Weights of a small mixture-of-experts language model, trained from scratch on English Wikipedia: 9 layers, 592M tokens.
Below are experts of layer 3 (counted from 0) of a mixture-of-experts language model. Rows are named router (the router's row for the expert), gate (a neuron's input weights, with its number), up (a neuron's input weights, with its number), down (a neuron's output weights, with its number) and show model dimensions 0-127. Each number is 128 + 32 x the weight over its row's rms, rounded and kept within 0 to 255.
After each expert's rows: "raises" lists some tokens whose logits its average output raises strongly, later layers aside; "comes after" lists some tokens at least twice as common just before its tokens as in all text. This comes from a sample of Wikipedia text that the model never trained on. Tokens count by the router's weight.

# expert 163
router [178 155 166 132 114 112 106 143 101 128 104 130 154  66  68 116 163 114 119 158  92 106 139 175 115 133 137 134 120  89 187 125 109 124  99 106 169  96 100 174 176 167 155 157 103  97 105 105 113 145 172 159 108 139 139  80  93 113  82 123 126  67  94 192 174 162 105 162 160 107 160 165 126  94  91 139 157 118 162 125 104  71 170 131 125  73  64 102 146 105 152  60  53 139 133  97 158  99  89  82 137 118  78  97 106 148 149 115 111 172 120 137 156 135 141  95 130  60 171 159  96 168 144  91 125 141 182 119]
gate0 [100 139 130  94 133 126 105 127 125 124 148 148 103 187 215 128 148 147 108 135  46 141 135 109  61 177 129 133 116 116 160 137  90 110  96 123 130  93 126  83 108 141 167 162  76 168  98 149  94 173  64 115 121 145 168 156 116  75  98 114 121 134 146 128 106  83 125  63 143 126 111 157 100 178 134 130  88  77 115 107 161 104 129  90 145  62 138 112  95  84  71 118 147 152 167 123 158 186 127 143 140 137 134 132 217 116 133 127 144 209 140 124  74 141 108 121 185 117 120  69 139  92 138 152 139  71 138 151]
up0 [181 142 131  49 132 138 107 105 140 115 111 114 137 104  99 109 134 155  86 191 155 152 193 173 120 149 113 111 172 147 128  80 156 105 124 104 128 161 136 105 175 186 106 141  66  87 152 141 114 111 109 165 157 171  88  68 122 100 190 139 132 149 138 167 187  86 120 117 143 160 146 103 116 156 102 109 174 126 136 131 143  96 104  87 114 127 116 182  86 157 222 110 117 145  88  78 161 190 134  91 134  74  98  85 121 218 150 108 140 133 142 131  94 102  98 106 106 158 135 178 132 125 131 131 116 173 122 137]
down0 [171 121 145 140  60 112 122 140 196 152 156 119  99 126 151 131 171 123 115 140 146 150  98 121 192  76  68 113 140 104  74 205 135  77 109 100 128 106 116 126 145 130 129 155 132 120 117 162 104  89 160  88 194 143  67 134 162 114 119 143 117 124 171 130 132 155 121 146 143 192 160 103 135  84  50 168 119 132 152 127  75 162 111  93 154 181 196 205 112 169 115 145 151 135  71 136 150 116 115  82 141 121 119 158  83 163 107 116 139 136 140 154 101  72 111 111 182 115 119 122  98 194  91 144 120 156 109 109]
raises: "shire", "-class", " Opera", " Broadcasting"
comes after: " of", " in", ",", " to", " the", " of the"

# expert 171
router [123 109  90 120  98  50 122 179 150 158 125 127 166 137 141  97 112 140 169  67 162 113 113 119 195 188  73 151  93 127 136 124 167  97 160 122  96  77 155 145 125 120 197 165 160 135 115 128 138 181 104 101 194  98 127 161 153 146  74  78 102 121 153  87  74  86 164 119 141 201 124 111 101 147 124  98 142 143 160 152  66 107 140 107 148 152 155 151 184 125 108 104 156 146 105 156 109 131 110 172 104 124 172 143 123 190 162 108  54 102 130 147 125 156 179 116 140 157 150 130 105 131  59 130 114 136 141 168]
gate0 [183  80 157 124 110 104 165 155  75 105 104 139  96 153 173 150 188 110 158 118 143 199  89  90 119 131 121 110  98 131 181 122 129 121 146 104 108 120 103 173 109  88 107 117 180 121 128 171 119  63 138 114  94  96 172 121 145  78 113 166 158 128  92 103  77 118  70 127 106 170 129 158 100 105 160 207 152 102 175  81 140 121  70 138 133 110 124 180  82 178 132 102 116  78 107  82 164 149 152  74 155 143 156 119 141 134  96 129  85 158 181 136  94 108 153 137 143 155 130 107 195 106  68  99 114 140 151 103]
up0 [110 101 124 167  98 152 138 113 172 108 137  74 141  98 117 132 131 124  80 146 101 133 125 127  93  77 155 111 100 119 129  69 125  96 171 138 141 109 124 118 152  61 143 114  83 173 126 140  61 134 114 110 136 140 181 113 129  97  64 159 145 134 119 138 138 148  91 167  94  51 150  99 173  94 136 136  86 131 126 104 120 183 116 134  79 151  92  97  92 141 189 126  67  92 149 154 131   4 129 135 101  90 174 145 150 182  82 121 124 136 107 194 172 118 100 169 122 102 156 141 170 154 160 112 145 127 162 151]
down0 [114 113 154 125 118 147 126 127 162 144 107 111 132 147 177 112 157 153  65 106  96 112 134 113 164 106 185 142 150 181 188 131 144 127 159 124  67 150 103  69 104 177 100 197 141 118  95 122 107 177 151  99 206 119 128 100 128  79 127 192 102 148 156 116 142 219 133 115 135 140 129 123 117 136 132 125 151  92 138 194 108 128 131 121 101 118 118  92  98 133 190 190 113  94  98 128  52 141 148 141  95 124 159 128 124  64 122 124 112 145 172 128 112  43 136 113 149 122 147 148 122 139 127 137  51 162  92 190]
raises: " of Z", "owski", " of W", "ander"
comes after: ".", "–", "aw", "p", "ver", "ap"

# expert 17
router [163  66  97 158 134 153  98  80 131 175 178 148 149 130 118 143 102 146 101 187 126 147 127 166 148 111 160 164  76 119 128 155 140 162 102 128  72 111 104 165 150 143  74 102  84  85 139 135 134 145 139 196  88 127  94  92  80 138 143 105 106 151 162 185 106 171 116 160 160 178 170 132  95 124 164 129 192 159 171 126 104 109  89 127 114 117  79 107 136 113 127  60 143 137 139 122 184 122  78 130 141 161 147 144  95 135 135 147 179 112 128 107 138 175 148 103 191  84 135 148  95 105 183  88 186  71 182 110]
gate0 [108 183 125 143  35 112 134  99 179  90 118 177 125 172 140 132 108 116 117 111 135 174 137 155 135 143 135 105 157 145 107  76 139  76 117 133 139  89 165  70 129 114  86 159 129 142  77  86 155  67  98 137 116 119 157 121  67 205 150 135 113 157 184 157 105 127 129  85 161  97 146 141 142 140 127 182 106  98 101 100 130 175  95  48 208 133 127 119 168 124 116 165 165 111 102  82 123 155 151  70  83 156 141 189 152 104 155 131 101 111 112 142 169 158 176 137 125 156 133 119  65 118 122 137 105 136 156 148]
up0 [130 153 126  50  98 158  86 111 171 142 131 101 102 119 129 111 118 137 144 123 159 182 150 125 133 119 184 116  79  93  64 146 161 133 208 107 150 102 156 107 131 139 147 187 183 128 151 126 104 164 143  86 156  89  92 154 181 122 112 113  97 102  99 113 149 135 117 160 142 117 136 157 139 150 125 120 176  77 101  78 128 145 168 204 119 120 171 171 136 107 177 158 117 134 217 121 122 156  90 116 161 131  80 158 102 128 141 115 130 126 159 125 161 129  48 157 134 119 193  37 109 101 121 133  86 113 106 143]
down0 [ 90 126 155 118 142 113 139  81 110  80  68  99  77 119 165 106 102 154 167 168 110 144 146 145 136 179 135 143  73 105 134 123  94 137  59 130 100 128  54 169 108 166 126 119 129 144 107 118 145 132  84  92 112 196 140 142  94 160 130 139 152  86  97 126 126 133 115 129  26 150 136 131  70 113 115 127 123 151 122 170 155  61 136 159 135  93 172 111  87  83  85 130 106 172  82 125 192 116 126  93  71 122  91  73 172  97 117 118 129 170  66 158 190  76 146 124 111 146 116 122 129 146 108 142 163 102 135 150]
raises: "In", "The", "B", " and ", "R", "H"
comes after: ".", "==", "===", " =", " |", " =="

# expert 57
router [123 116  74 192 157 105 112 107 132 157 111 158 127 138 156 164 197  99  81  94 101 133 150 103 124 183  92 158 170 183 110 162  70 199 101  99  99 109 122 170 121 163 140 155 125 113 111  82 103 105  93 162 115  96  96 174 133 161 117  94 138  93 101 105 121  79 136 172 123 128  79 159 136 113 174 109  97 148 130 173 159  87 135 129 152  80  69 113 174  77 124  59 146 125 105 112 151 197  94 121  93 141 112  98 158 140  94 142 160 179 158  90 109 145  85 102 150  80  83 122  99 163 120 163 117  87 145 140]
gate0 [123 106 120 101 171  80 180 147  96 169 108 116  86  68  90 160 169 103 111 150 127 148 115 103 123  63 133 144 175 102 177 136 164  88 109  75 153  81 176 135 136 104 196 137 120 147 189 141  89 105 170 217  64  82 101  80 148 127 100  82 122  88 176 119 135 146 117 171 166 130  85  90 118 134 135 105  78 129 126 142 127 118 127  91 144 161 105 149 108 127 140 170  84 112 112 129 121  86 181 177 124 146  98  96 100 170 120  89 118 139 144  88 131 121 112 120 181 110 161 129 113 121 127 191 183  99 103 132]
up0 [134 124 205 147 130 167 161 125 113 155  96 134 119 175 194 153 171 111 106 127 188  85  70 112  88 113 177 148 128  80 226 105 122  91 146 110  84 111 108 168 105  77 141 113 148 105 131 146 120 161 141 131 149 103 106 103  78 158 125 144  94  97 155 156 151 158  74 126 144 101 169 126 145 160  96 145 130 157 108 100 127 185 116 100 118  84 163 101 118 119  87  99 105 129  95 132 117 133  97 147 163 107 200 118 141 145  81 139  66 115 115  62 161 139  84 102  64 181 122  77 127 133 164 127 157  84 139 133]
down0 [153 141 177 149 113 149 137 130 120  75  92 106 138 216 113 120  98 148 138 150  99 145 125 119 191  98 108 146  83 208 124 168 149 180 152 105 168 114 148 107 142 102 131 110 142 124 115  79 186 124 153 178 183 163 120  72 191 163  93 105  79 116 119 119 102 123 143 138 157  91 153 153 152 102  95 118  99 130  89  80 118 112  89 142  68 111 156 140 130 199 116  63  89 117 129 113 148 167  96  80 172 178 152 144 154  96 169 168 108 111 144 191 154 158  95 176 116 159 123 130 111 120 124 122  80 100 153 129]
raises: "| Source", "time", "-time", "aking", "away", "ing career"
comes after: "a", " de", "o", "e", "ia", "ra"

# expert 126
router [126 113  86 181  98 139 131 160 125 175 123 157  67 130 181 149 177 104 143 109  85 145 127 152 146 167 140 152 195 149  89 182  82 119 183  90 119 157  91 119 145 152 146 158 135 137 106  77  73  86 127  93 132  80 101 114 150 102 123  97 118 123 175  85  88  97 118 125 111 174 125 152 177 126 112 119 102 151 135 151 107 126 105 126 140 178 128 113 128 120 110 189  67 119 161  74  76 110 157 121 177  97 109  74 153 158 104  91 104 169 118  44 117 180 109  64 175 181  90 108 109 127 110 116 114 132 115  90]
gate0 [ 81 119 108 104  79  95 130 163 135 109 105 101  85 112 202 169 117  76 118 112 119  75 145 125 184 114  76 118 174 101 155 159  95 133 171 104  67  99 147  98 132  53 167 115 149 148 144 100 111 148 111 116  41  96 106 127 168  84 141 163 154 157 128 177 125 136 165 102 132  95 112 101 145 179 176  92 159 145 158  88 149 135 190 142 164 147 147 151 140 217 123 124  73 105 157 150 132  89 158 124 167 115 132 154 126 132 107 112 191 105 132 183 112 130  81 153 101 101 127 105  97 107 146 150 143 165 125  95]
up0 [ 72 140 103 170 137 110  87 164 139 120 168 200 137  52  89 178  94 151 134 204 157  66 139 124 120 178 185 125 129 120 136 143 111 170 166 184 121  92  98 168  58 109 166 148 162 146 111  72 101 108 114 166  87 131 158 138 122 172 156 127 152 132 133 117 130 106 179 153 145 143 113 139 100 147 117 132 132 193 153 159 138 121 137 147 154 130 125 117 164 125 103 126 129 145 183 148 147 120 120 162 211 131 168 128 117 153  83 118 168 163 109 132 110 100 191 116 143 139 132 144  71 188 102 199 140 107  98 145]
down0 [136 106  99 191  90 123  90  92 169 129 100 150 179 159 131 151 135 146 132  83 132 152 149 151 110 165  85 148 116  99  98 113  45 121  72  70 143 173 176 105  96  95  85  98 139 182 145 122  92 156  86 102 102 115 138 105 173  95  95 125 117  94 150 154 131  75 119 103 109 143 124 111 186  98 119 159 156 150 192  99 137 105 165 143 183 127 117 106 106 153  98 134  85 207 117 124 117 119 116  91 135  83 146 123  69 142  79 177 117 116 111 116 164 180  97 160  64 124 145 138 138 134 139  48 148 163 104 142]
raises: "-K", "le", "len", "’s", "-M", "–M"
comes after: " B", "b", " b", " Bar", "B", " | B"

# expert 97
router [139  94 143 127  74 147 103  59  70 129 102 134 146 138 141 144 219 111 109 159 116 128 168 111 167 154 117 108  89 126 168 156 185 160  93 117 158 121 131 166 139 109 122 142 122 101 192 127 121 133 104 155 137 171  94  89  46 127  97 116  95 142 132 151 133 156 139 137  82 138 104 152 155 162 126 143  83 167 133 155  79  90 103 119  54  85 121 147 121 121 133 104  79 130 104  94 155 147  92 102 115 130 130 177 141 128 173 121 156 123 126 161 135 153 155  73  92  72 198 146  94  42 103 196 113 130 169 102]
gate0 [104 119 108 120  95 112 150 163 131 162 141 114 151 129  56 116 143 135  84 131 154 186 139 120 134  64 139 145 122 190 188 179 169 103 147 143 116 138 130 117 127 202 115  89 129 120 144 133  98 111 129 121 124 172 104 120  82  67  80 145 181 109 120 171 116 150 151  90 123  79 102 124 148 171 148 135 140 154  73  90 113 121  77 121 127  94  99  99 146 142 116 118 141  94 100 159 109  99 167 198 113 131 189 171  73  95  79 172  80 130  94 117 149 128 124 192  50  82  69 135 117 135 143 121  79 122  87  98]
up0 [143 103 124 141 125 105 131 126 138 176  99 126 131  97  94  33 136 138 177 117 129 120 156 116 145  90 127 163 125  79 135 141 135 131  95 179 114  53 156 136 107 184 119 106 142 141 155 179 195 102 128 135  94 170 148 149  85 154 123 122  65 150 167 103  88 189 178  80 133  84 115 115 173 129 123 124  87 175 116 193 132 128  78 149 105  96 129 127 154 136 135 163 136  79 108 151  88 172 109 135 138 129 178 193  63 128 163 105 136 131 153 163 120 109 159 114 121  48 100 137 121  69 152 126  89  93  81 124]
down0 [128 173  36 127 125 111 131 100  75 123 132 191 118 184 156 104 155 135 113 107 149 131 117  93 155 122 155  69 101 113 161 105 116 165 116 186 131 106 145 132 135 121  91 177 102 131 126  69 127 140 119  35 145 106 199  50  70  99 166 132 132 118 126 119  91  78 102 113 109 120 172 180 121  90 134 116  75 125  99 104 155 138 133 199 121  72  88 148 131 107 108  78 132 103 130 109 124 124 138 129 117 178  96 123 167 147 149 107  96 159 142 179 173  89 142  80 154  95 176 122 113 125 153 133 120 136  73 116]
raises: " to ", "-", " to a", " and", ",", " to"
comes after: " was", "\n\n", ",", " and", ".", " is"

# expert 187
router [150 104  99 100 149 136 110 164 148 136 132  81 147 126 150 142 102 142 118  85 147 160 148 115 142 116 162 175  80 173 143 168 170 102 169 134 184  81 117  96 182  84 157  87 106 230 159 159 134 154  71 111  97 153 143 148 108 116 162 103 134 176 146 109 104 151 149 126 114 130 106 102 102 119 111 121  88 138 120  82 114 142 127 154 105 180 208 141  84 130  80 218 116 143 133 129 101 122 130 164 167 131 184 157 159 163  91 164 109 207 110 132 119  94 161 150  86 147 183 149 161 116 135 125 125 120 103  64]
gate0 [121 112  62 152 121 125 121 118  92 116 151 128 133 116 169 101 111 137 151  98 149  89 161 120 161  82 121 156 132 138 109  93 113  61  74 140 114  48  86 127 117 172 187  95 107  97 139 198 137  83 102 117 144 113  97 140 125 163 189 125 119 132 139 122 148 125  72  98 155 146 135 158 120 161 140 130  80  96 163  76  87 116 132 108  88  87 167 158 152 123 114 141  82 109 126 163 134 145 173 139 126 133 160  86 221 150 117  45 141 136  67 189 108 149 143 147  89 132  68 123 112  97 125 134  83 158  65 122]
up0 [132 177 154 104 136 116 153 126 176 147 124 167 168 107 158  89 137 116 171 103  90 124 163 211 136 180 113  94 118 115 135 143 131 120 129  92 163 161 133 164 102 163 138 134 148 108 134 127 115 150  88 143  35 158 151 142 136 153 154 186 111  89 104 138 155  72  73 131 156 109 114  52 172 116  92  98 132 107 131  84 192 137 139 154 136  93  66 105 193 133 108 151 186  74 136 110  85 125 114 105 121 140 156 154  97 101 102 150 137 162 154 118 164 128 139  86  99 158 121 188 196 154 155  96 195 143 114 125]
down0 [121 138  71 149 102 141 158 112  87 146  72  77 108 121  98 152 164 140 182 131  75 116  80 117  88 158 165 134 120 159 111 185 108 102 145 145 139 161 136 187  34 156 130  49  81 153 181 120 103 158 117 101 137 116 146 143  92  96  49 150 125 139 142 125 146  73 147 139 152 173  89 127 171  64 106 140 196 123 133 134 131  77 144 116 106 113 141  85 132  81 126  93  89 120 114 114 113 106 102 180 131 122 121 121 108 156 127 113 172 169 120 138 122 127 150 134 219 144 167 116 118 109 178  94 127 137 118  88]
raises: "|", "| P", "| Rank", "(\\"
comes after: "\n", ")", " |", "Personal information", "S.", "- "

# expert 89
router [176 176 153 163 136 193 183 148 123 151 129 150 111 115 170 121 180  78 102 114 129 151 158 126 107 104 151 127 141  96 147 149 147 130  90  98 108 151 119 110 142 129 128 144 177  62 156 183 114 156 128 184 107 134  86  99 165 145 101 124 153 110 103 116 117 180  88 146 120 180 161 122 149 176 122 141 100 122 154 106  79 163  99 125  82 106   0 142 165 102 112 118 168 135 169 126 164 116  96 119 169 181 141 143 125 123 152 135 151  66 168 135 125 202  85 118 177 139 142 171 121 102 101  80 109 142 167 152]
gate0 [108 106 159 158 161 162 123  78  97 112  93 200 114  94 118  54 203 163 161 129 176  71 152 172 135  86 111 138  99 168 134 146 129 180 110 180 116 163 164  75 156 119 144 119 105 136 153  76 112 109 128 128  98 149 116 153 116 114 141 196 165 139 145 101 116 184 105 119 107 138 100 192 156 129 111 107 152 126  98  73  95 107 117 131 101  90 104 163 133 124  86  99 183  86 130 138 146 168  75 140 132 101 204 140 140  83 155 144 127 146 105  94 148 108  93 128 148 125  99  69 100 113 132 153 146  42 144 128]
up0 [ 80 132 101 144 114 161 136 126 145 135 146 166 145  71 123 107 108 178 118 141 198 160 138 128 153 109 132 167 138 126 163 168 107 181  74 119 175 162 138 178 155 148  99  65  93 111 130 136  92  73 144 102  81 170 135 131  96 100 145 157 101 162 161 110 111 119 164 113 116 105 102 168  88  60 156 101 113 168 121  82  44 154 144 135 119  72 112 160 123 107 157 176 140 138  95  45 100 120 144 120  95 169  60 145 151 145 120 154 180 118 166  75 123 108  70 103  72 128 115 109 125 131 163 116 130  99 126  88]
down0 [115  72 117 165 167 109 117 151 120 134  98  58 130 173 152 109  75 167 137 140  81 111 117 113 127 145 149 151 160 133 149 130 144 105 160 139 136 103 101 142 166  85  59 120 208  74 155 187 159 197 100 157 128 159 151 141 142  95 108 138  75 123 119 147  88 143 123 123 124 165 176 134 118 174  90 101 125 157 126 114 143 102 128 124 124 153  97 116  95 159 152 149 172  62 176 138 103 100 124  54 133 108 122  94 150 128  80  93 116 131 156 177 133  72 113 149 178  39 108 176 143 169  83 119  91 163 141 147]
raises: "- Education", "- Occupation:", "ze", "- Occupations:", "rod"
comes after: "\n\n", "\n", " =", "| ", ") =", ")"

# expert 194
router [179 127 161  89 151 122 193 122 169 125 178 120 160 120 143 108 105  79 134 180 144 114 159 168 112 115 157 160  81  95 125 178  98 127 105  58 124 182 166 179 121 192  88 124 137  54 159  95 148 124 167 156  90 165  98  89 146 168 156 162 118 160 119 167  76 124 140  96 136 140 115 170 146 122 171 139 135 145 139 103  72 112 108 178 124 167  98  95 165 142 152 112 130 121 117 108 136  70 130  85 124 159 151 156 118 156 144 131  91 113 165 182 160 200 144 112 172 103 146  84 133 126  99 125 191 179 144 164]
gate0 [189 177  83  89 123  77  93  97 116 158 142 143 185 139 116  78  93 172 104 124 167 128 107  86 188 104 128 117 179 113 124 134 130 139 140 169 124 108 121  85 108 163 107 152 123 143 135 185 160 135  73 101 103 152  59 152 171 137 177 186 101  75 137 130  62 116  90 189 142 126 140 132 127 157  73  53 115 146 179  79 161 152 130 165 142 107 157  90  81 123 137 126 108 149 142 140 161 154 179 138 129 104 129 175 153 125 138 117 154  99 141 129 147 160  97  66  99  65  92 136 136 130 127 103 142 123  75  96]
up0 [136 159 131 108 159 127 132  41 152 111 139 132 160 127 167  74  57 152 136 145 172  77 128  96 183  98 134 140 115 108 155  96  79 174 154 144 129 111  98 108 159 152  62  68 135  98 108 205 107 119 118 154 131 145 103  83 125 160 154 159 113 132 113 114  83 138 108  76 109 126 111 108 136 197 129 113 143 109 184 115  97 133 138 119 134 122 115 112  95 155 118  74 144 119 146 121 141 175 137 146  76 146 159 170 111  77 184 102 171  49 116 167 120 140  98  80  57 113 112 175 184 139 128 120 170 142 166 113]
down0 [139 135 147 151 154  86 184 113 200  96 119 123 175 183 194  78  85  73 127 117 153 117 129 166 146  87 120 190 128 130  56 114 119 134 142 144  93  98 153 125 163 211 112 123 143  92  93 129 151  98 123 127 132 143  72 103 135 159 111 131 128  96  96 159  95 161 120 158  97  52 122 145  96 118 136  86  86 105 123 141  86 110 136 139 162  88 193 129 104 200 135 129  88 158  89 105 124 142 133 141 128 132 150 117 156 150 176 114 116 124 164 118 170 105 162  78 118 187 109 139 125 114 144  63 203  97 125 140]
raises: "face", "\";", " rather than", "lay"
comes after: " ", " | ", "| ", ", ", " on ", " in "

# expert 157
router [118  99 176 159 129 112 130 137 130 112 120 113 133 115 144 100 146  75 164  87 106  79 119 158 104 148 142 155  89 119 162 169 144 166 102  77 127 154 106 179 169 143 136 158  89  56 154 103 149  76 141 192 103  88 132 108  71 114  88 124 117 104 141 203 123 132 109 133 108  83 126 142 110  95 137 150 130  97 158 171 112 133 111 164  98 121 144  99 171  99 147  75 142 143 158 121 135  96 116 150 108 186  47 173 143 134 116 144 102 135 162 159 158 147  96 158 208 162 152 140  59 180 155 141 125  57 165 187]
gate0 [ 94 118 121  82 166 172 107  90  88  97 147  91 116 146 152  87 139 177  81  48 114 150 122 139 103  46 160 160 103  91 155 128  97  97 106 130  89 143 150 169  63 156  89  95 154 112 141  94 142 118 101 133 105 169 117 100 159 123 218 131 129 163 122  80 148 160 164 126 109 133 104 135  14 142 131 129 130 128 158 166 100 126 149 122 153 106 148  97 101  98 148 168  82 139 152 148 133 134 159 147 125 159 139  99 140 117 148 141 142 147  85 155 147 170 131  72  34 177 144 122 158 110 133 121 127 122 170 164]
up0 [ 94 143 120 122 148 137 127 105 144  96  99 101 101 106 128 131  80 162  75 116 174 148 138  83  62 140 142 156  67 116 133 173  95 136 153  80  88 167 143 112  79 130 126  89 183 144 133 155 101 125 154 108 108 123 146 177 145  73 128 107  76 102 129 171 165 128 124 123 177 114  74  90  47 179 127 133 198  94  95 164 178 107 123  77 131 117 130  87 136 129 141 162 139  85 178 105 138  83 156 146  71 130 192 153 112 140  94 127 135 124 158  87 131  95 128 189 175  76 126 125 154 152 155 124 150 154 111 195]
down0 [111 119 157 149 168 135 164 127  94 210  87 116 121 111 155 130 122 139 135 199 142 150 128 136 118 143 130 116 174  72 128 167 161  47 116 126 149 135 138 169 179 104 114  96 176 110 142 105 128 158 180 155 174 169 146  99 120 132 159 122 105 120 144 129 158 139 143 147  95 131 178 186 169 139 145 158 161 160  96 146 110 188 122 215 183  83 113 113  71 132 164 166 140 134 145  73 177 130 171 103 178 109 145 107 119 141 149 188  71 148 187 147 113 146 136  53 135 116 126 145 133  82 119 122 114  81 124 136]
raises: " of her", " for her", " to her", " that she"
comes after: "–", " | ", " ", "-", "; ", ","

# expert 108
router [135 140 114 119  88 148 158 142  64 132 147  86  99 125 167 138 101 121 156  60 136  78 127  62 175  93 173 152 150 170 133 185 166 157 132 173 123 132 145 101 146 169 131 146 144 101 106 163 129 157 118 131 126 102 152  78 129 131  95 197 136 119 154 130 140 153 109 143 161 103 131 114  77 127 160 111 167 103 160 119 174 122 172 170 122  74 165 118 171 139 142 110 177 132  63 179 107 152 155 208 101 122 135 158  89 140 161 111  66  79 148 147 118 159 154 116 105 131 188  72 188  76 111 180 124 134 140 162]
gate0 [114 107 115  82 129 150 105 125 145 158 165  86 111  71 228 122 158  68 117  75 154 154 113 105 147 126 119 149 148 132 167 115 112  70 128  91 102  74  72 158 121 140  90 127 112 118 158 115 153 134 101 173 174 123 112 147 137 125 114 157 113 179 163 142 104 140 178 175 133 161 170 113 116 146 142 169 122 137 163  90 121  91 116 168  88  72 145 174 144 177 138 109 114 117 110 154 104 137  87 151  94 123 106 177 120  65 162 113 144 146 145 166 109 185  74 137  89 203 141 155  69 107 106 160 193 108 104  93]
up0 [133 117 129 191 131 110 137  87 125 143  59 124 140 197  93  89 106 164  87 105  95 174 203 141  92 128 128 141 111 142 137 110 166 175 123  97 200 182 157 179  99 149 154 102 161 121  87 146 136 136 100 109 119  86 158 132  72 138  66 112  73 122 107 101 129 180  85 121  70 156 103 163 161 141 119  89 128 101 183 165 104 125 124 133  98 162 130 127 127 145 129  83 175  88 131  47  99 102 120 145 111 180 125 118  96 152 118 127 112 134  65  98 126 163  61 146 103 141 134 113 176 129 114 172 117 102 139  96]
down0 [171 115 101  99 155  39 159 146  97  85 116 102 157 159 170  84 114 171  88  99  92 146 132 154 168  88  97 110 141 127 153 133 107 111 141 119 140  83 156 134 199  33 172 207  92 117 136 159 146  44 128 140 112 145 146  64 158 131 137  77 159  66  63 103 145 154 121 121 127 123  99 153 127 152 103 115 141 105 113 134 151 138 136 164  95 131 140 154 115 114 138  75 100 144 117 118  65  79  91 132 150 132 159 120 107  79 120 120 126  94 140 161 145 140 127 167 148 103 138 147 109 108 142  52 136  93  77 136]
raises: "ong", "ens", "ok", "he", "ense", "or"
comes after: " S", " (", " s", " \"", "-", "S"

# expert 215
router [158 125  87 117  94 156  97 167 153  79 107 135 153 139 116  87  81 131 133 119 114 105 115 141  88  87 121 130  83 120  97  84 107 114 125  77 118  59 146 206 108 177 141 165 148 149 156  84 166  35 108 159  71 150 122 154 102 146 188  68 123 179 158 108 148 110 177 141  91 107 100 169  99 134  84 137  69 143 134  66  55 171 141 142 123 154 160 138 172 143  82  97  88 136 113  97 157 127  99  73  93 163 101 101 167 132 173 107 132 128 129 120 135 163 142 161 110 131 117 143 120 154 105 131 117 177 132 102]
gate0 [151 144 146 120 124 151  87 173 113 152 138 122 182 187 169 144 154 127 134  60 143 162 137 111  87  88 148 151 113  99 196 142 161 124 105 215 131  97 112 128 158 146 102 130 163 155  99  87 140 148 133 195 109 126 167 138  82  82 113 130 154 130 225 125 170 153 127  50 149 131  92 120  80 128 116  71 170 129  99 109  91 140 129 104 122  74 123 111 120 174 181 122 141 118 136 191 131 156 121 111 151 116 100 107 104 131 117  96  69 131 105 152 136 113 111 120 150 133 105 138 127  91 150  95 120  81  34 172]
up0 [133 172 147 154 118 159 125  95 118 109 188 111  88  67 133  76 113 152 148 184 128 112  90  92 159 168 119 112 133 178 116 123 156 166 148 132 113 163 158  86  37 139 152  58 132 200 144 140 163 135 164  96 121 145 133 143  85 146 156 149 163 164 119  99 164 138 132 143 127 133 155 188 111 116 146 143  87  66  58 132 116 125 112 183 126 143 133 121 117 137 149 101 134 144 161 123 166 165 149 112  87 103 142 118  84 159 128 101 142 116  71  82 191 121 136 159 127 130 105 126 112 159  78  29 177 122  84 148]
down0 [113 132 105 172 156 168 117  66  78 100 121 144 105  89 135 127  95 129 131 142 118 168 150 120  88 166 118 121 101  47  48 117 122  90 153 154 118 138 126 137  52  89 171  98  92 148 127 170 136 104  83 128 112 123 116 166 125 134 104  51 165 106 122 112 144  86 170 109 126 128 130 127 159 147 179 141 125 159  88 185 156  83  57 200 164 140 151 149 114 101 151  77 139 127 148 105  92  83 145 152 162  79 126 133 199 157 136 132  78  96 146  85 100 141 122 155  97 135 160 166 123 161 136 150 162 184 144 105]
raises: "rap", "ox", "rew", "own"
comes after: "–", " | ", "f", " f", ".", "ig"